Experts of a small language model.
Size: 8 layers, width 160, 25.5M parameters.
Below are experts of layer 3 (counted from 0) of a mixture-of-experts language model. Rows are named router (the router's row for the expert), gate (a neuron's input weights, with its number), up (a neuron's input weights, with its number) and show model dimensions 40-79. Each number is 128 + 32 x the weight over its row's rms, rounded and kept within 0 to 255. Numbers have three digits each.
After each expert's rows: "comes after" lists some tokens at least twice as common just before its tokens as in all text. This comes from a sample of Wikipedia text that the model never trained on. Tokens count by the router's weight.

# expert 48
router:134162121140159067137095089131152154099158143111080113184195142152178183158166156153168104178148133149168157134143069122
gate0:144098165167134095100108111141100178130123199108106162113166128127111127163150117133106123098130129117165097170109112099
up0:135129108125123121132144149140108153127077111111124163126123146101100094167153046084093096135076086187142129184091191164
gate1:112194153141080090123062124084179114090095142159143140173215166079111108161111089156115095129118095061107129074115074142
up1:126133095085128131182147081155166145178145126160153089114112128152106179191096136159123155103123081133193051110111184172
gate2:173133173118134143138181104075107120132160134118081169104158150143138078085023123159112073137074138175163098160129063127
up2:187116136089087151088176138039140152125158123084103128104089144121106097072135138144151122118060125144165103118175111132
comes after: " |", "|", ";", ":", "-", " /"

# expert 10
router:123097064158167083109126106108135165101140120151146080124132101119136098143110082130178147182145045160147119140144129105
gate4:103131185138097118128142107163171133105125107147170152198084137119130172087121088092085147157118086060162097098182099167
up4:085161198152083172164108158119181105127116118161153121148133114163153096135170186133160105124113124105177113120108114168
gate5:150079134096134063148113073101117231162073104102108111108122158105146151121121098163171143134129194103170178150158169128
up5:112155160170079097144058176108159078121128094149107129107096121125080208176108118136111133160158131134173131133142105159
gate6:117108152117138085130098163121153185099095161067093119133119096138131092079090132152166131177096102127123168110128109126
up6:118169152101144124137154117121106065150136076144126118080095150136162089175134130094148122055133149121113081088090129125
comes after: ",", ".", " the", " that", "ing", " when"

# expert 2
router:103093061153104169135117190173054154079106125116137091100093106098122145155061141115102203133091140128179155102179129165
gate4:147107155081132171131156121161211108134162169165123092130041108131096142103154124155076131081117156144094149143173120119
up4:045129102140105107123117134093161065161084078135123149161111124094147102101146149168114133123114115162083113083163115184
gate5:116134078146100107135159130129108091105093151129119115140129137129172146119115087124187142140134143156143115074183188090
up5:132164072136163126152170072145139065142073107174156134103130089089142184098073130130153097108154196148110135084070157138
gate6:096142094094149091172133151122115162069142121130060156152161120136126141219066147123089101179121135104138075056164113097
up6:134085181159172191107131152102129081150100138094153100065094132140154119035164080130098111123166190104116175165067135166
comes after: " the", " of", " a", " an", " in", " and"

# expert 58
router:150144141134141095114103201176154139150167135153100156120099144182152141134154096133119146135202147084132163051099122111
gate4:132129143145114098115137165113160116108113122201156148141194093122124118121100121140094117115112149109193134110165155070
up4:064080150134162138168182115152061101058137110108112075173197088113158089127094117108147103129159121110133137149051125064
gate5:105111147113105161157122131123155142105131133104163137157109172166094175173104054121109089125133171141153180133104146122
up5:123174158142101062099107099157146109141126095150126093126118165146106088097158168139132174182186160157114082157135129144
gate6:102105054096149152134097076177152133129119163119160116186131154169188121182071145124111156088183184139149110151118212127
up6:104152096143123118178194090082139148105078087086120122128144105103133142137139128162136156145124125117150149108098103157
comes after: " ", "–", " (", " +", " −", "/"

# expert 13
router:100069102141138156152157175142119119063163154142080101101133147131096137172134069171123086113189166118131165137099123083
gate4:115175115176089087161197128120067113087131114174153076116146141131151177134121113116134131118090133146101145168105149156
up4:190159139101141094145088129122155135089079161072145110141124171076078150147119093072189073124154117123128136122165151069
gate5:123117146116103130143099179093160109103123095124145081170100194170104138163141166141151132138130089173140092135160161102
up5:157095149093104081159131164104088118125123145151111165078177126129147114129107094180096142113138143146107132129130126149
gate6:105201132121121143086115139111129166056087129170185159144167100141116174113119141193153167130141111098110140148146034086
up6:212164099088198131153169178101100148110119070125127117114176146159150204170120130166162130149134081112099157194164090078
comes after: "201", "200", "202", "199", "198", "197"

# expert 16
router:081137142142117104106157153184128114144096167103114171151163177129139235160138103142119192196104127139113169148130120129
gate0:111145116066157109148116121105106185131107113150122101140158134097156084156137168109135120097051102119104118074125148145
up0:176123126101144093163093092121115160121094119159115118113150144167103141088145133134115059116072080157113067123103144114
gate1:095124135135096123154156080147118084079146118102107140115149111163154177109169124125124048117146148118155139123186147169
up1:100113115117094157120140114157090121133120121125073100152187138171144149146161097121147079122130131116097135154176147177
gate2:075220127120170122101153084156145151178113101132136136114125115102155190143138132136185170078136099066152157128081145113
up2:077118112132135143188116169164125075163117139166084103111100111120139109113095145126050145097137068117125107141086120170
comes after: ",", " the", " in", " United", " New", " of"

# expert 42
router:181115069123133123114111138193122108162158137121067090106100142150169178144144124141146122145145135077145127118155085161
gate0:175177141081134116191093087130158097084109142106153142110067139158143101115122125136159170128138110164124086122144146152
up0:075122118166107144205111125123078140143128124103133145161098103067129164104168131118127165113142118138141140128139165145
gate1:152107195141091110092138096146126091154121134172120148108164102112151168131092099136154168145167158128126138152118131129
up1:140166057138151097094188136093110110127098122122148130161104122116098113100168196081147106132117132125147123099114124181
gate2:129153156125102165107116138174144159159119132107100111193138198183145151140111094108126153152146144125154049180160114138
up2:140153118157117139145160146104157104162140075109149131160082114130113117160144068101089123093145184132155125087096151121
comes after: " ", " (", "–", "′", "14", "13"

# expert 19
router:125103192078081171079055151204172119108118180109171109081072126112097143141118138128156156167099114154064126122180144147
gate4:140063069162162089096157103124111164133103122109167180167111122177106148119162077153119116137166085127134087200142139097
up4:079194077154138184119113122118156125078143123141133111128145141128196116148111085107121104137150132053159170157099188098
gate5:117101134146050173127127158081116171107159095131144090124124161136151194157118113141096136097117093144124085099168126111
up5:068116162111073136130115105160098065121097071117117112186142135156114126152154101133080095081127106156092080121111087096
gate6:079108147133145180129063174087174111091203113126105118134105086152123135125080173185099154174143124110126140148138146112
up6:146149101130168089114147136129142170093076147162150224187166164067148121108166085132119145187118117070121114131161101198
comes after: " of", " the", " for", " and", " a", " with"

# expert 8
router:101177071135153140119114114131146118103163136094192102126123114102109119103189118151126133140103065135126154140064072077
gate0:102128074121126221137151066149133125134141194090116119123116139122062166124069094191124124156114142159153143132141087112
up0:077125147118128124091095167078139146145127115179116126172146135107150143140132153125097096114204089162113154122142180189
gate1:138185136157125102135112113112160120133129166150152138085094142165148089076122122128098130134156037116102086114129135133
up1:088111140078149212083140162135060153117145112111152157146172145106093116159088108180118109125142195143159155127142124152
gate2:080129060132128161126092090181112056091091109170124084090180096105088121162180110193115120145140098156124096128057116104
up2:145158111097170131112153121154147092104100135133109146109155127188119136159122075140111127128101122154150117161086066095
comes after: " |", "|", ";", "-", ":", " Conn"

# expert 56
router:133165150169126083162065094138112165193112176143163125121191172109198159123091121155115089076132147132176152156127165153
gate0:150143162089135132148084083166184094150124098097119084168104125134186132132194107075128167083137117113110085101099180112
up0:178124153132056096100093130088101103111138123158126117120092123065097131111151085153206112105173145183132214157153160107
gate1:133088103115146108128082100150099173141139120124066091155184082145143092124113146163114118089214078130155122112159197125
up1:141146121125159132149149129130099081090117066046172092122103130112140164115116073109146103195088145152097138114057121172
gate2:195153141081133121085114113150099151138100114119176136162139122146141195134114210100102068066148128140146126198119093112
up2:138136116089139129119110170100116086148125093107164117166100119156127171098157171091149078080147108109113131163161103135
comes after: " (", "\"", "1", "7", " /", ")"

# expert 0
router:111122150089152092208151203168146148074128148110165124151150126139100174102113219157146139130072135051111132158109086107
gate4:102103124149129120131140082143115116109113133156125168133089125095078151149122116069136124117128150124150109108103094158
up4:182109116182155119163067087118126156118125102120190131091102133178135133092172109155135085098120119151134126129134191150
gate5:172154134111090132128157152065162137105108143141120148055134155184095136131107153122140088181114142129059089140133078124
up5:113123137110155141165071115157167128198121098101100099210101134096103119139164120108149159107187105142156115158123189120
gate6:115163119116087165075113126131104164102155123136131123116096077124119148059106114235109098116105134066141135128120094117
up6:166139104088125160149138118172106129130139109140093161154061120149100158116115144173133187037115147117158173148085119141
comes after: "0", ")", "1", "2", "3", " —"

# expert 17
router:104117108162159181110113113110100173133149130164134104128127151136127102133104112076136066104166103170111101090070140106
gate0:141146099160081157137129091107149106097152154092154113149059167070102046170143126088109153171182167120113171105140121100
up0:136084123144077094169124127148112159110138083117109120158124120095073128172150088145081142119125165199149187172088188140
gate1:053190145098107130138075119092104150133184112123070179112151130109130166181114088141107142130117119154086152084108092180
up1:161111166201077128128150088132153138104099070132092102169163106136165089151136127079150136131079193103134103170090182126
gate2:114153180152096181105059147150119134128173156116181140152164119148142138147061140117143165085073116125184169074155116119
up2:177125168125115108150117160199134050137100100114129129156087145157137154188141090112112100096180060102152156088062162045
comes after: " \"", "==", ".\n\n", "\n\n", "===", " the"

# expert 37
router:077140052170054099134152057074107116157126143152138157157119136182139111129106135164158185135158106115172085074073129128
gate0:117149122069106089126070172128185119103155137155075135141162117147127168086110162155180200168113064118181113175113128172
up0:114134110058070089121083115049149124105125123133102139149151104174135152080115126211131151116161051080195127126070098162
gate1:100146079125064122154107049142157151127132090176119129162188150133118110113138131138151142128153041113097092160132126126
up1:127088126137095152163157194120137128091098128207101097125173124080085101074157084102100175108133124102209122154105086121
gate2:078058112151217141177128180126120153116108086183094104093050100141150082070133121139135131147124137119131188116109123113
up2:119085088169235148190084169123124163157148108163134105139090100141114123102101164100100183130128145101107145126099075091
comes after: "2", "1", "3", "5", "4", "6"

# expert 34
router:099124121138146113169149089132176172084111158129142122164141124122102087084120128167158161120164156202152165092165140141
gate4:122138155130081088106096102123101188106124195126162071142047126119089087126148110140157143136087160146133153108159146136
up4:153125098130149122110152090140132093095170161158105167130166093123158125087119131109131158070119105145155144117108131120
gate5:076105176143152135137150187147130166146114128103140147113123069148196126164093138152175122127124079145141119139171135111
up5:156123098143099143121133095082146091134164155179130130128154158180039132088149145084129135134128164097171115109096101121
gate6:103089150119078102103128131178135136185081141120101176155161116117156091133085087126126167124125192114188117144112159135
up6:132140132135176168122141141136139120104106059157094107073150128210093175209155130137109177146116150182192109168061115107
comes after: ".", " of", ",", " and", ".\n\n", " to"

# expert 62
router:143097100135164095127107073155167121111122124120072119135089123162166130136162062119109148093146066126113087101104152158
gate0:149179081150119119125112169102143076101066156082091138153116142148185123061128120088069128109119148089201127183140154119
up0:164172101186132149136064155094133139134106135056076178173085103141140157079109111053132150078104143080190141188135156095
gate1:131143151105130183087151143086116167111127120112115120127124155111150153120135164046139069169122098091220094088150119158
up1:139121126145159145115146141099071144130132089083109114140128134129130132093179101040121157097205115078148126127119080129
gate2:196155134167106079122159158114150139127099116142127158115107072132088144132095098128090241130163086117156138073134139150
up2:099129154109137136150126082163111114096149112137102146141075108100153127177131089125149126056094096153129117192088156147
comes after: ".\n\n", " in", ",", " January", " March", " |\n\n"

# expert 63
router:151174117135155119118161129122121106116109174145099106127127130151069102091080123116127188164076155118138099068128108155
gate0:129126098126147079126129130136143129161109148119030209140099110130122167136168121158148153129155070139101162103139099181
up0:078132111171122086145212106036123117122098124151080126134105135057064168119161098117119126112109114107089132121134128106
gate1:146139133161167082100118127110149144100127156186101149110114181146068143159092102125152140127109097090130112137136117163
up1:110106146086113138140157121120137117137084172102112145182109140138156114107092140140124150135163154104120050087110150110
gate2:058169153160135099119078124123140145176150162132124131116111122193122143044085126122107129131138087098126138124146097105
up2:161162089091112165137166190122153124136114121149159101189144113133121178165175128138080111205109124153126097113115134093
comes after: " ", " a", "–", " two", " three", "|"

# expert 55
router:119112148134115151137111068114117134080153159128107152075160190215171172122137127091077092094188117150087112137121110145
gate0:091152132129130127152119126098092182104127129169125097081150089128097105152140130189123212159131169118049079072149111139
up0:132103183128138102145172194071097145112145083072104155108141105107113205130108112118127103189140152135071100150127098096
gate1:094094097092126104141124164068140099117134090089098135117092111177140180114070098136180084108155117096152156142144150142
up1:209098106100123155096122094164176136165109144100098110134158142093107111116134134116147135181143141177121101101118121097
gate2:083159186125120111148110131105075093159144118106123169121081153132148129092155169104145153069124102071089176058098113087
up2:173080136084133117150054134136112163116083121165143172151112153135127090103142070146102122178139126194179128102111094123
comes after: ".", "0", "1", " No", "2", "3"

# expert 50
router:136188097090154185105157156163170123130168109177155153176112117176138150085184115138215128177157169116112082126149170151
gate0:090169160167091102070165097151084167105123148192166123144079111122071126143188185146129113089140188150117049148161177127
up0:173083096176175135200108142134143129133128112125079123099148132112162119160134106085156193157133079151138203169075171097
gate1:099136127098150093119147142096088144086168124088169192120104138111141063170103127127127127043166135157170144082170157105
up1:111117149119127150167155089068149185087069105143115161073120106104088079128111184130140111167098109127104144084147074051
gate2:095155125128103093121167155165112153108149188138142168171149145151116139074108032171127192099184066161091181169151099096
up2:115159156190115127121158108129080107111124142108086155178144137102099109147146083175141184099167090117082183212152090142
comes after: " the", " a", " of", " are", " is", " was"